Weights of a small mixture-of-experts language model, trained from scratch on English Wikipedia.
Experts: 4 picks a token, a sigmoid router.
Below are experts of layer 2 (counted from 0) of a mixture-of-experts language model. Rows are named router (the router's row for the expert), up (a neuron's input weights, with its number) and show model dimensions 0-127. Each number is 500 + 25 x the weight over its row's rms, rounded and kept within 0 to 999. Numbers have three digits each.
Before each expert's rows: a language model's description of what the expert responds to. This comes from a sample of Wikipedia text that the model never trained on.

# expert 52
What it handles: Words and numbers in census demographic prose, such as Native after percentages, population, households, median, children and percent signs.
router:503503510529534494523504472498537510475492490445480507538511509519478541479443489477494502520491483505532543482551494511466541468465506517514493526502542512519496506500530484459494525512542496495495529529523470454462477483490488505474477473555528509527527528569486484538495496462517485438485496491521496525489500476496556496503523490467517496490513481506485466475466515509504494482534
up0:512469519490529496513518525497487508495480482514499495520519495526549506463480492482493483455438539492519549486536498482523498510499463463487521540519487511496481489503532491502517464463517546510489543552502436525467491454510513488456557512491539538513498507479494468505463514535503477469476508452487492494493491517515536505509524548548489452483519506487504463514497490496492516500517

# expert 24
What it handles: Forms of be and similar main verbs right after the subject, plus in before dates: is, was, were, been, remains, in 1639.
router:512457438530472497507467494516528486541482484454535488509485567500489506513489496516454473494511517513506509515483540509504507439516497507479498500503485481491519540475539513519478531468500476485437543501499494474495510497485495564498464487502507515486526478550537507500499497476505518454438514500503454515482507531473512514521516466510511544479467493481515481490490508533494523514537
up0:498541478502508485486520485520485484478487431492501508530482499478495521491490507513454485497506497465515480483510515486528497489479496459539561493503544498474484500534522484471545473509477500500501523558522510521499439477511534495517568508487495545513511527501535482480511528491505449503458529477501518479524539451518497504520477507502478519524480531448482521516530494441508497486502

# expert 57
What it handles: First word or word piece of a sentence or list item, such as In, According, As, and Dur- in Duration.
router:468474484519527477503509455477502512485480449456503503494465522503468552476495511522502486504505532507523517537523478521517512488509488509476474506468492541480500490512535482493556539479515486540476573484477492466489499461472489518456516501532489508502524519507543541506506533509497507432458513461552477520463512504490515499497537495504515522522533502447491517491473525516497520509492
up0:506484517528530427496491526523478506500501502541479496506526502546515522449466470498482518500512554495496524483522518475534468458447490462497481495490525484480484462472514456516513514539520540534490511516509460525476495488477499495484543510480503510497549522508483510490507507516498496472455538473513497514526515435510528554496536509500490505484527494443502497526481513514463480513509

# expert 6
What it handles: Hyphens and digits inside ISBNs and codes, list-leading dashes and pipes, and publishing words such as published, novel, book, wrote.
router:528511485527521488511479439504521503469472478485495460461485485512464510466477459539490520522509518495536506478555504518507499465511540525473472481500495479494540505490516499504510519501495484545517530468497498498478531479516505537502451516546496497490486479542484513508533462470475495471480555468525496526486546535533529545494531481517511494486525482443465536495518481491494534522508
up0:509503515496494464484477497484477466531465516480524532549520522547461481532466507502500485527522521512473566523481507472517489476506490497499501467517451483508459490497505464455501536512540510486521490487499504477473478497488525530472550491497525519514526505539516502492519505491539506473461497467500459510533533470493568513529500500518456520484496514547467506499526514463476459471496

# expert 53
What it handles: Inner pieces of longer words and names after the first syllable, such as Cal-g-ary, con-greg-ations, C-ryst-al, sub-mar-ine.
router:471488490530511480519527462497520474514489476472494497537490524525480548514471469526497474517468507503505526523496525496479486508527503502462515521436488476514511497461517459462487508470505484492478536513478515488499550526522547533508488512495503511462524488512490471522496447459496486482487535449497486483471504514539519537524512499497517493511513489448521477483469517515544527505587
up0:516493518514461479490512477490478465511471519476547548499511467520475525538467514484510476530474518519509551463498504490520487527500456481466487522483552490472439515513526505471490472496503502535484481519497508492494498497532487547492530473479465541500516511516514477485527495502499472484444476458480492515574519503539528503501531512495519524502489496484487482445507531534547483492509

# expert 55
What it handles: Middle pieces of proper names after short capitalised starts, like Gr-ap-evine, Le-op-oldstadt, S-of-ía, plus table-row pipes.
router:514501476548500534510499466467515506478480499476481494495487504539470498527495475515483480533512505493529487531538507475511479501480492471475495495508492504514540476471546509494483493469509485511448517508471453468496504472509538496466493498527486533443536474511453492495514512469518519479466505452533505517510518543526523502514510428530503507514489500485533487497477513512498552504590
up0:512497471546445482492532472523560486465469512529489561522491492530489494478514509556473537493509538505520525516558515482486474491494506459495481469497496570477482489501502478514503490488532539508442491517528495506481501486481481489498513475487497542507507489511504492498514481491558474472466472481511486465531477493493521528504504464523448523483512504488528480511512511512482473521547

# expert 9
What it handles: Middle syllables inside proper names, mostly double-consonant pieces like ann, ell, ill, all, ont, as in Savannah, Giovanni, Mullaghboy.
router:505464493487505512540498467489498486499479485487485504486522513530441524520492503522509509536498573527532506514510523491504473491486490498505529509469533477534504462473512478509503515491532475506478541530460473481487495462453520527486473465494501464448555508500484474490502517445521505487499514490527461528483523493520524554511540448502513480507488529484518534474481525523532477505551
up0:500524417514502493544484465534490509534493446514521538436488504516520517509481463529491512493526521477491511483527516463545502507527464491513517484525479520488476495523513479499523474487527511493484507527430500466494507495483487490527531481517511500537519510508536458514470526488494526484479485483496501550506467456496494533467518493517451495520528540521478480502520522528466475495529

# expert 13
What it handles: The piece "in" inside words and names, as in Sag-in-aw, unf-in-ished, bio-in-formatics, plus "single", "ex", "fin" and closing parentheses.
router:463485474530485487536490471479498507478484481491483518483503463497446509516453494494498488514497540480493522508516526502508484500510497509474530538529514469513500519513536488542491531486490477531501539508455505498499498511510530564492481486560541530464545473525501492472520474496484505464461472494567462477498501514551516496525503473517495525476479518495455512465483481520516552481540
up0:481524479506489467466485494505466520547499482499480562537582476485505540474501525463508471526483536518496513462514531487549477501479494500490479502500553503481477503509515464502501567494446517495496516503491497485469462452469497551484471501535520526492537467482496491496518496508532485465493498489503508472508514502504536505523501513501480506448459495525485496503548521505496510485525

# expert 61
What it handles: Numbers and spaces opening table rows after a pipe, such as years "19"/"20", rank numbers like 66, 34, 255974.
router:477481453522527508527488509476488521512486487492508526514478507525490547486464467519467482542501486526574532513518495509493503483523503514486482513503485508482500530490538497477520507484481476515485526482483462503498523476483514521524473504501477563460572481516484519516499495458522481424487514445524499525471493495479555477502545494499532526501495511478482521494470497490534525502546
up0:501489504477517460500510495478487503532489493533498486477507471536478503492456447581490494493518505501497512495579548483528498411484493490457513493481522495471500492449471489505493497504556477500479519529533516504467545488518524517494505515492481494526524531505497531493498494491471510502516494453519525505490503530515500506497495511473544495481498526490487519497521571488517463521489

# expert 23
What it handles: Words and pieces forming place names and addresses, such as County, New York, South Carolina, Newtown, East Fifth Street.
router:479476477552500505530495471488545537501514501491526522489507532532495505522487510509481482504514516489535513473520492497549530481499465514498522480477483506483488487465529493494502531486512502478453512492436482483487489477483527510449531486502484557524488508520498535526494513458492480478468523479536470519453468520546573513551493476507500461510490502507480509482486503457497537530545
up0:500541482482494497549480484498506556488491475468544556513508502490480475537473475538498500533510548548500499474524507475554483504472516460533483502484478516472449484489482509514484463517524492507480500555504482520534512497483527459474484487493467502493538517527540511457523506524503509477481494467529484516536483487495506499504498482521466455502456501518492475515479536507470536540502

# expert 19
What it handles: Mid-word pieces like "om" in atom, "ph", "math", "end" in legend, plus nouns after prepositions such as "addition", "least", "order".
router:479479478534544501530472480517525494478455463494540497527511512505479513532480523515482485550520550519525517491510544465500477495488441444481498531491492496480538513529516471484494494432514448502469487521526475486492515492503508534459485504517487527507495462517456486513504460507493501474467473495506518519472500512492509520547520519513525513475489492462523485506509502498540553524541
up0:505434487495504498520482481515538502518455513472523547494505474524469502482437484525501494506547520482503515507535532468474541506503485475508514469495527493460470483520541473517552509499525533464492491538473455485534547474532494530448507492535482462511542514499475471480493523519466511476488507484494506546494471483523514499518493542496492478510502479465456517505500506508504523509519

# expert 46
What it handles: Head nouns and of in proper names of institutions and regions, such as University of, Museum, Church, Region, Location within.
router:485457473535496500497473463469531521498450481510520515474504533517477487505496517513479492513495511496511510495493505475553516510519486507524489507464495523485511552483522494508503538526505498485467523464433487477425520480507496506464492509519484541532512503555493501536518495455468516467485505455538484517442499518513563505508508468505520507467518492504515519509512497505521522532557
up0:486480530511453493483449501479507512513482496516484505525467499498549512503462515494463492467516525502503484536537542497548509496501526513463449493526488548458496527507524494507467444528533529458544492494483481527514509469506519528480489542502524497505506503524516437450520496527514487479499487431510488489469528467521539539480521481532510477481493510518491523516530500495507497497487

# expert 11
What it handles: Space or number right after a date dash, "on", "to" or degree mark in dates and coordinates, such as 45°, 37″N, July.
router:503459493525520501496488444520544512497498504471477452514506519495481512512459510515484480505534538538537486509511489517540502486533465500471508504461488527495541527518510471508502516477480479514472505525499511450499558510488499492478467506558523512452561499495479503503547493472509473453492514486516461517456490474511524531491524488466495484508529488482495526481491481522502536530564
up0:498484535482498514523507441528512477509450482506475487496489474554469520469472491513480495474491527515540485510538515499559507493448520508467499482472484497491528514500504482488546494448482530495502495457519503515548495502543504493459497520534512490491511510512464498497475481441502471497494534454515479506487509470511494506527554526487553518474499501498515444489509522468499505546530

# expert 43
What it handles: Byte pieces of non-Latin or accented characters in Thai, Japanese, Chinese, Vietnamese, Georgian and Arabic text, like ờ, 王, ș.
router:477514534509483498502489492517471502502489489467509503480528501496438530533506515501487451570503544546521522488503547479500546474485474441478526515501506530525483505509518473467498498492472465515466534514499454453470493484482495535491516479552521511493551505514488525490498493498519498482508542443521444481498500505497526513511535466478509474487500478460522516474523494510505489534509
up0:514518510495474489487494478485487513470514501474504510488503500494463538496472479546485442519519540529519514487534517476526530481503468499497517484497454517487460510529501488482533492488478471488516466548500492479488488503493479525445515480577529535530581521512498519493486511497511473471496546441478487486509477487524503574504518528503508509509488485505476514494539489495490470533509

# expert 41
What it handles: Words in census and population sections, infobox birth fields and coordinate ends, such as householder, population, %, age, birth.
router:510503484521512497496500466497548499503477505474487485525528508495481549472467464477487474506472496493543516491542473494466529486471502504536504507468547521515522512513566486474488516493506521497493513510508483455465484485501481515490478477543526497527540503579490467500511498450501516458481493481513506521482505499479594501506498500476527511469493521498477470500477500512510497507569
up0:516489530510485502515477506503463538520496478513512481502487501539475541461462518528458500515461517493490465522573492446515533524489465462487516451523518534516459492497528509426508493506501511509505509517479482518532490491480498484487472493497499475510540516538544498479509521489537556466483513448521508495504502477491540477501519506523471484462534492515487491493515523501496559493491

# expert 0
What it handles: Nouns for political bodies, elections and awards, often in results tables and infobox headers, such as Party, Votes, Council, Awards.
router:458489456554507498503470463484533492536485472477491494484537495518484543460511469489505471521500511491509543540509509491499487511498498529492481504539524535493537465503559497493483519501495473526476505495472529485441513484497501490520458493547491519492519508514480489486511475476491521467475477480509517545444476472538561531502508450491496520473508467465522491509518513525530494505547
up0:544481452492410522488495505510475500524492482519471513515524491495538485515499472518502515517461517457489535478523486473584523498482530491488514500493466519484525469494465504537507512499473519520483474571494510519529536486492527473465491473511501522491522456526507505519483531502473453478487491470513505494486514512522541527489502501488525470527511495477507512526548494453512488498507

# expert 30
What it handles: Field labels and section headings in infoboxes and tables, such as Length, Personal, Preceded, Coordinates, Genus, Turnout, Incumbent.
router:487477481536503508502454525505523503509466486452505516513471486524469570501478463484517479527505492526522525522535482516502513487522514492521465514475529500498544521518556468491497531486494457527478505479475478498464494492458473507515476514537483507507526474524464506519533487481517527471459501452496495538440498534501574469494514486469521526494476529473486496516499491506533482511514
up0:533510479515505473486505533501453489528449519501528517516532456494465487507484492537508523521503506450498515498483515469515499510444510523473456508480498552457502447496504492498533503489457500515503501538553530489532484514514548508509481520497519526510525470505498489489505479473446465504515521446470502515513533492473508522476517483516507518478588505495470468518527496511513490505513

# expert 33
What it handles: Pieces of institution, organization and country names, such as U.S., Union, Forces, Arts, Naval, and "gr" in Telegraph.
router:465483488561510479516511480471525495519487526504491503481535481507499526475490485482494482540519506482499513506494511485523497506534511518471470538468514513483528495500528485489488507519490495510453521496468513465461503488512506482495456504525506559507500518512511514511518460428468469480492529444493514528455498484539535522500491471524480519483502492480506482476488514528528535532606
up0:528510468496491516510540462463507492508518473509475535481493474498499507499479479501453469511516501482498522500515516464573497508506477491491519497508486504520494515496533480479529490495516526485496477501465490411505494496500533507460551517452519466523538478489529495474439544493500512499486479511520500507475526522570540505494511546491532465544493527492469512540491480490491493477515

# expert 17
What it handles: First pieces of capitalized words starting table cells or clauses, such as Cap-acity, St-oke, Dec, Gr, Christ-ine.
router:446496463542511499542496432516537482515474497473507485477469503495466552480499529498512470511517531501533478496486514494511478454500477486492483520503509521499539490483521485477548509451472473527470507505487510462500542461481506525461518514520491511502482496522521520492544477475485500472497489456529494524464500509472531523543524463507516529505479523483500494445468558511525509519505
up0:504537473453515500488498487456557483540457532467518438508466493534494504489494492508468490493489491483532523534583477492525528496504498462497491505499498522489498511468526528465529525487526455452525483500488498516497501507516555463494504514518504489513460475525510478478474518495518487490516496457509500495501526517553542514497498466507461521505489492474505462521520511446507500517532

# expert 42
What it handles: Short word pieces, mainly m, h, im, am, al, that follow a short first piece: hel-m, r-h-odes, S-im-ple, batt-al-ions.
router:489475505538528472499517506495526484490496466478529504524513517515486538526501464502465504519499549505528527536519540498486492494520509470480467515446478516455526491500499485477489493452492484493498514554486508463487485523527525526494472542498474546472526480510535463511492449482475482474464521471524479489523517534496481528513536477483504511480506503473492500506439506516567541503544
up0:461512509494482498460515484520498522475474501505506510518485501508481515511495509542492472521454559561452530470510527474498487446505516490522516455516498535454486503480526512457520498514488508485485492529512470523487467447506503528491549511486494507541511481500496473495523476466509515501456519458473512500533516478487512510526514514483512526516434503512517510483497549466538488508559

# expert 15
What it handles: Word pieces right after an initial capital letter in place and personal names, such as Lisbon, Landsberg, Somalia, Cousins.
router:469500493554531487521493524479548513516491484497495498504546517492502502499488480506515488517484529524514477508528530488473505493519519475488476482480501477457525490481553493494492488474531496503468562506499441527476512463504533500461484527509469495476509480504463534493489480447467503482489526430524486504496521527490539535510504473531500530497463525466500477491452503510519543548548
up0:472497497474497508517467495525462487519519486530495500447483510509501494516492494551503481545529493444483558545540473488545520512480479503490504485503528523509481492523487486478540479461477520500553490519504508507496532501450516519482495506504508481507493512503473468490490517512491511502476479417539466511537548522523542497525504485508477447453464526498499463488488479487522531497507

# expert 50
What it handles: Second pieces of words and names after an initial L, W or J, such as L-in-ks, W-est-phalia, L-ater, W-he-els.
router:472494490564507506551475518485538515479505522467482488487509490499456486507437501513491465508516543498529534485518509512498517492496496482476519493522491485486518509499577475510469464457473496525479536502510477501490501468486509515448491470519502523479521486496488527506512490502529503476503482463540500490508522505512532524519508436506499521475500514459464517456486468535541565534524
up0:482555518530482496497483496526469514522457468492487511460536491525484495525483483525520484510468483483509500453520515450520497482485507501521523451520529511482459491488522535475492489498483471497500528537466493521489451518541536537465488476494499537533513499526504513499470493483503549484481492456501501487506550529523517488489516524502482499487455447552463491451537522500522522506531